{
  "moe_layers": [4, 5, 6, 7, 8, 9, 10, 11],
  "vocab_size": 23556,
  "attn_scale": 0.177,
  "max_grad_norm": 0.5
}
Below are experts of layer 9 (counted from 0) of a mixture-of-experts language model. Rows are named router (the router's row for the expert), gate (a neuron's input weights, with its number), up (a neuron's input weights, with its number) and show model dimensions 0-255. Each number is 200 + 30 x the weight over its row's rms, rounded and kept within 0 to 999.
Before each expert's rows: a language model's description of what the expert responds to. This comes from a sample of Wikipedia text that the model never trained on.

# expert 38
Modifiers before nouns in general prose, especially nationality and social adjectives, e.g. political, local, Italian forces, Mexican history.
router,183,271,222,215,182,230,225,170,162,191,200,191,127,184,175,208,188,211,209,208,196,203,207,224,181,205,198,216,211,233,186,183,217,199,193,203,186,208,200,191,214,246,200,143,228,154,189,232,184,243,191,216,226,199,212,225,191,194,194,166,242,150,182,202,242,180,191,182,222,205,217,191,204,217,197,192,256,231,207,182,216,220,222,242,198,202,223,253,169,208,198,210,152,183,198,149,195,210,240,178,171,161,199,153,214,170,230,247,221,266,187,204,180,199,201,193,247,133,247,269,196,177,216,151,247,217,244,235,218,207,244,191,181,205,211,210,140,223,166,119,179,149,226,179,241,289,189,226,209,174,198,199,233,145,264,276,221,189,254,235,237,173,251,176,178,208,189,210,173,183,227,190,188,174,200,216,227,150,218,184,147,188,198,179,182,174,212,215,137,239,238,244,188,198,156,201,235,224,177,208,173,205,234,203,233,172,215,164,199,147,210,179,218,195,230,215,198,207,168,229,261,218,237,177,188,155,236,168,223,163,179,192,172,165,160,196,131,171,197,175,189,200,219,198,228,227,289,214,191,165,174,218,191,180,199,252
gate0,240,198,183,165,198,201,223,201,156,215,163,188,211,210,217,177,143,233,214,211,217,227,188,200,188,193,201,276,201,177,246,221,178,187,199,188,177,205,232,194,243,207,249,175,195,145,234,196,157,201,159,239,198,231,213,193,239,193,196,185,184,204,211,240,198,213,165,213,236,252,197,155,169,235,180,163,235,180,219,195,223,176,169,238,222,221,248,215,163,261,185,180,166,173,224,157,214,223,216,234,204,177,215,200,252,195,132,234,219,210,186,219,222,225,179,204,225,211,219,204,187,147,280,200,185,230,142,198,161,264,163,223,223,138,217,230,196,170,172,162,116,165,228,205,194,193,174,238,207,175,156,227,212,269,237,177,233,241,196,243,200,177,181,200,140,248,181,246,217,268,268,222,240,210,211,210,199,160,203,247,216,180,208,170,173,207,214,198,212,157,258,249,210,173,248,197,212,232,221,192,266,185,197,246,245,195,184,208,177,208,186,159,219,195,193,196,192,197,202,217,235,129,221,208,233,176,251,184,186,182,172,180,237,151,170,167,152,200,211,178,149,199,227,181,225,198,201,199,175,236,192,220,173,217,160,220
up0,239,175,169,216,160,145,203,212,170,202,218,210,216,168,210,222,243,219,260,173,248,215,184,214,159,178,218,231,228,180,207,218,197,181,231,226,201,228,207,170,219,202,150,150,214,163,186,264,115,193,195,247,243,239,226,205,191,175,169,216,248,205,203,213,196,221,157,219,233,165,213,197,252,220,179,242,195,224,238,199,272,212,113,279,208,185,240,199,138,240,167,212,185,171,231,205,204,173,165,237,292,195,170,174,198,177,150,215,233,234,175,162,171,158,205,265,175,170,217,208,202,181,243,160,259,241,213,171,243,282,194,217,225,199,170,210,162,146,168,137,209,194,197,204,183,225,223,202,189,229,187,198,219,259,214,205,192,194,185,190,274,260,211,179,184,222,184,187,199,207,240,211,190,156,154,220,218,188,182,210,186,193,232,208,257,185,177,197,198,230,186,201,229,202,196,168,175,223,228,260,209,236,197,189,207,218,172,193,205,202,211,160,211,222,237,200,171,164,186,242,221,225,233,183,190,195,204,217,196,203,211,203,195,180,206,225,191,251,200,175,220,184,198,165,218,221,202,172,223,205,208,155,184,174,140,249

# expert 17
The leading "2" of years like 2006 or 2011, plus first pieces of common Latinate words, such as form, design, develop, loc.
router,216,204,184,184,175,238,247,186,187,239,218,187,194,215,197,263,223,211,221,239,196,216,197,213,182,230,191,189,215,184,231,206,167,173,151,177,208,205,205,193,230,249,191,173,213,156,211,262,184,211,181,212,241,201,192,182,150,217,153,218,186,194,166,228,296,164,168,179,218,243,210,200,237,249,202,158,238,192,191,259,154,200,194,262,256,189,197,205,156,157,201,179,180,180,227,183,219,202,240,171,162,207,205,177,217,180,248,250,216,229,194,215,218,185,224,178,218,188,169,238,227,192,226,174,264,228,185,192,199,254,238,194,174,205,172,187,108,252,190,172,160,185,202,180,248,246,212,207,215,208,169,178,214,212,185,196,220,177,215,201,251,199,269,156,191,174,172,152,224,204,195,187,204,258,166,227,237,185,206,201,143,197,146,168,209,158,225,194,150,213,208,212,180,185,228,222,230,253,194,243,155,213,206,226,255,207,173,166,206,212,200,157,219,178,223,206,208,232,159,240,224,184,227,169,258,153,179,181,203,197,203,222,182,219,175,143,155,191,142,183,184,201,210,174,161,233,230,185,161,127,124,192,181,174,179,208
gate3,219,186,255,258,223,242,241,221,191,176,131,166,163,189,145,286,210,181,199,190,195,245,161,184,206,201,182,212,218,194,124,175,198,191,166,198,151,188,205,193,238,190,232,172,228,168,182,161,165,229,211,170,217,162,193,229,234,186,239,196,185,164,215,181,189,208,198,174,167,201,188,190,273,182,189,260,153,208,227,261,160,228,168,177,190,168,184,236,194,199,163,134,193,206,235,160,242,188,148,199,195,185,168,184,180,185,202,218,220,266,232,186,178,191,217,186,222,216,160,143,127,211,206,201,196,176,196,182,240,119,241,204,198,241,231,203,207,258,212,190,210,142,175,209,208,196,207,202,161,236,145,204,222,206,180,176,232,189,211,238,171,204,193,174,221,140,204,218,183,133,155,209,193,217,183,128,170,217,211,227,206,151,144,230,195,203,225,265,205,156,185,201,170,191,178,193,158,234,185,171,245,242,217,239,209,241,213,206,214,196,177,190,229,188,172,195,189,189,212,209,256,186,212,148,232,188,221,214,238,197,188,191,229,209,181,188,187,160,224,158,239,201,197,200,186,233,241,170,193,219,244,208,220,163,226,234
up3,213,167,172,132,176,219,215,162,235,210,212,158,205,170,202,138,150,218,220,168,195,149,196,196,192,295,223,234,228,206,187,202,209,180,199,147,219,219,184,210,160,209,168,228,186,222,196,179,245,171,210,164,171,248,195,191,192,172,211,173,199,211,217,223,227,178,143,172,273,253,232,193,170,212,231,193,213,215,210,191,277,152,249,239,185,189,177,166,182,239,221,187,157,253,192,234,226,256,239,211,227,190,170,236,216,213,182,271,153,166,128,210,191,201,213,123,203,210,212,222,279,157,243,234,208,186,223,202,196,234,218,245,217,192,196,171,151,203,214,187,196,205,156,217,277,163,193,182,213,210,162,189,148,191,234,230,174,263,229,179,224,211,239,235,214,205,224,151,236,207,218,157,221,216,191,189,228,167,205,202,226,181,215,235,221,204,182,159,212,221,222,208,161,202,261,195,243,180,217,213,219,188,201,198,210,222,197,152,190,178,220,183,163,222,176,167,198,191,156,167,153,226,187,244,200,216,193,178,183,252,212,227,213,223,223,177,155,228,170,181,166,204,194,189,229,175,202,236,202,236,202,171,190,202,239,153

# expert 11
Compass words and common nouns after "the" or "in the", such as north, south, episode, governor, plus the leading "1" of years like 1943.
router,195,183,240,187,182,267,231,213,166,208,170,151,169,165,182,224,210,201,197,224,190,232,226,205,190,255,193,208,233,220,229,170,169,195,213,212,180,204,191,223,246,273,212,142,212,196,227,193,220,210,241,207,200,179,193,220,203,264,153,190,239,168,159,224,289,191,141,219,223,234,185,183,166,228,267,218,233,223,185,182,163,158,223,222,243,246,182,188,183,168,212,181,206,242,195,220,233,192,224,167,166,210,240,175,229,187,230,216,169,215,241,172,194,206,201,199,209,192,202,261,178,183,236,155,225,248,214,195,200,208,220,177,221,165,218,208,169,269,164,172,156,190,246,156,213,255,144,163,203,160,161,192,247,167,189,198,168,198,237,193,203,164,269,158,192,192,162,219,191,192,233,188,226,210,198,172,241,163,221,206,194,227,158,166,142,179,190,178,127,223,206,218,201,247,225,253,274,199,178,226,194,197,202,180,200,209,163,192,145,207,202,180,190,152,245,192,265,223,199,226,195,215,281,243,198,186,196,147,197,216,171,189,162,203,180,157,167,217,155,206,206,173,166,177,208,211,216,226,170,218,191,214,169,213,223,198
gate4,185,213,180,129,166,176,204,223,248,209,224,255,150,183,189,175,229,225,209,182,219,198,223,184,201,244,238,234,166,203,162,203,192,236,221,210,211,245,205,197,202,172,206,217,216,189,244,200,249,206,153,179,160,213,153,248,173,224,221,186,290,125,167,216,231,167,124,196,215,126,238,174,128,173,194,187,246,169,164,181,177,194,272,204,196,172,185,219,196,311,177,233,207,156,160,184,225,236,182,207,173,222,168,164,185,187,182,190,195,227,215,152,217,207,196,180,209,214,164,159,178,220,174,195,174,206,194,199,180,195,230,213,172,210,129,193,215,224,210,170,206,239,257,214,192,194,179,268,177,235,242,226,209,176,202,220,216,197,229,205,244,189,220,239,197,205,170,205,206,168,200,177,226,234,169,196,236,172,225,275,210,214,180,170,162,172,182,202,202,183,234,190,202,164,232,190,181,211,199,213,199,186,226,215,219,168,248,215,246,199,283,244,179,200,208,263,184,183,183,248,166,192,157,198,185,145,175,224,162,202,184,203,186,173,199,194,212,167,206,229,229,199,204,175,184,202,238,209,156,224,205,225,226,167,208,253
up4,164,201,177,191,200,154,217,190,213,220,151,209,204,235,152,175,218,192,171,190,213,144,131,160,225,217,250,152,188,216,165,234,188,225,256,166,206,207,217,210,228,236,198,187,255,201,217,224,237,217,174,218,192,218,138,235,210,196,236,142,255,182,186,200,225,211,195,193,216,250,169,200,162,210,182,168,187,197,258,198,214,152,229,202,187,142,182,209,202,175,239,232,182,204,199,221,227,219,187,233,193,209,230,166,188,171,234,209,186,291,180,211,157,200,201,145,233,154,200,153,184,209,168,207,193,199,207,269,153,246,204,230,222,239,157,214,246,198,142,200,191,270,200,223,244,220,192,173,162,203,169,247,219,183,224,189,248,218,205,220,203,182,199,221,195,208,186,214,178,192,216,206,205,247,233,192,207,214,233,181,214,219,115,205,203,174,126,195,192,184,206,212,176,190,227,199,220,198,283,188,152,150,160,142,232,190,136,210,173,172,202,219,167,186,212,215,237,207,179,187,199,259,223,191,192,192,202,156,144,156,178,179,182,174,208,171,203,183,229,246,219,251,141,208,170,194,151,240,191,183,146,212,199,211,202,196

# expert 39
Suffixes and head nouns that complete a noun phrase before "of" or a full stop, such as -ation, -ments, bridge, boundaries, control.
router,169,238,198,206,188,242,276,176,180,203,184,184,123,190,193,257,196,225,180,241,197,262,213,184,194,171,216,222,251,249,181,172,188,199,200,179,175,185,185,232,191,228,211,147,234,187,249,183,198,217,173,196,195,207,173,209,206,212,184,138,231,187,153,182,250,188,177,224,246,223,227,170,154,260,204,199,253,216,216,238,145,179,244,217,200,239,228,217,183,209,211,120,161,222,170,204,224,202,196,141,178,198,180,141,218,195,207,245,194,240,231,186,186,139,230,173,203,173,196,227,204,170,212,188,237,259,260,218,214,185,199,180,170,148,203,200,142,230,133,160,163,174,231,176,202,268,204,193,173,175,196,218,215,180,228,246,220,188,228,233,201,174,254,179,172,210,176,184,202,171,227,196,235,177,228,187,246,187,198,199,197,204,162,227,198,165,218,164,148,255,217,251,198,214,201,230,215,221,184,205,208,214,166,268,217,183,189,199,184,210,217,154,241,190,219,202,227,248,180,260,213,224,210,171,208,180,243,140,240,193,209,192,155,215,194,152,185,161,171,201,163,241,220,176,208,199,262,230,204,151,167,207,182,213,190,198
gate0,165,181,203,212,228,233,123,154,223,216,204,207,202,179,247,246,202,199,179,251,206,157,263,189,215,226,227,141,198,210,164,155,173,187,192,121,234,235,203,188,164,185,192,247,213,264,160,172,142,179,156,178,171,247,199,149,204,235,217,200,179,225,191,203,182,213,231,216,150,193,154,195,165,181,208,202,206,224,230,191,200,220,220,183,173,211,189,174,260,195,200,214,182,180,215,169,173,186,250,167,126,202,182,197,239,252,233,211,245,184,199,210,254,156,208,189,221,206,201,268,176,222,252,174,206,222,167,166,191,170,221,173,186,229,190,190,220,157,200,178,196,212,171,174,242,172,221,190,197,214,208,193,156,204,193,213,224,294,171,185,178,177,179,232,176,259,180,181,210,215,115,210,218,221,221,200,210,208,161,156,192,174,156,213,182,205,240,155,198,210,212,172,254,223,231,181,192,209,145,198,169,212,138,197,222,173,205,157,250,187,204,190,192,208,239,117,210,212,178,191,217,234,229,205,199,218,183,203,195,173,205,154,134,252,238,184,232,209,231,243,195,227,180,246,220,177,225,189,196,192,173,179,216,242,174,208
up0,182,242,224,194,246,247,222,226,180,209,194,162,149,165,261,237,232,195,224,206,163,172,216,177,184,183,229,203,278,137,180,179,196,237,195,229,144,134,161,203,214,219,219,177,227,193,253,180,130,211,185,182,126,197,211,241,274,212,217,235,215,172,169,212,215,175,210,193,245,227,165,213,135,177,200,200,238,170,190,254,232,222,200,179,180,192,257,164,197,234,215,173,237,163,180,213,211,208,156,226,222,173,245,235,233,220,160,212,167,190,201,205,176,180,220,147,208,213,221,140,190,200,214,199,170,189,148,170,189,195,187,152,191,183,185,221,175,198,179,216,190,270,219,220,214,246,209,207,232,175,198,195,171,173,240,192,182,215,224,214,222,204,234,207,227,187,175,166,239,173,196,180,219,233,194,228,230,177,256,219,241,198,195,189,163,191,147,193,153,188,269,172,191,224,202,167,216,226,237,215,280,191,200,243,196,158,224,160,242,243,236,140,165,170,201,205,216,213,234,215,197,202,237,224,242,202,168,153,159,205,165,240,223,192,185,193,209,233,173,211,249,197,208,157,165,154,200,179,173,221,203,232,166,187,191,206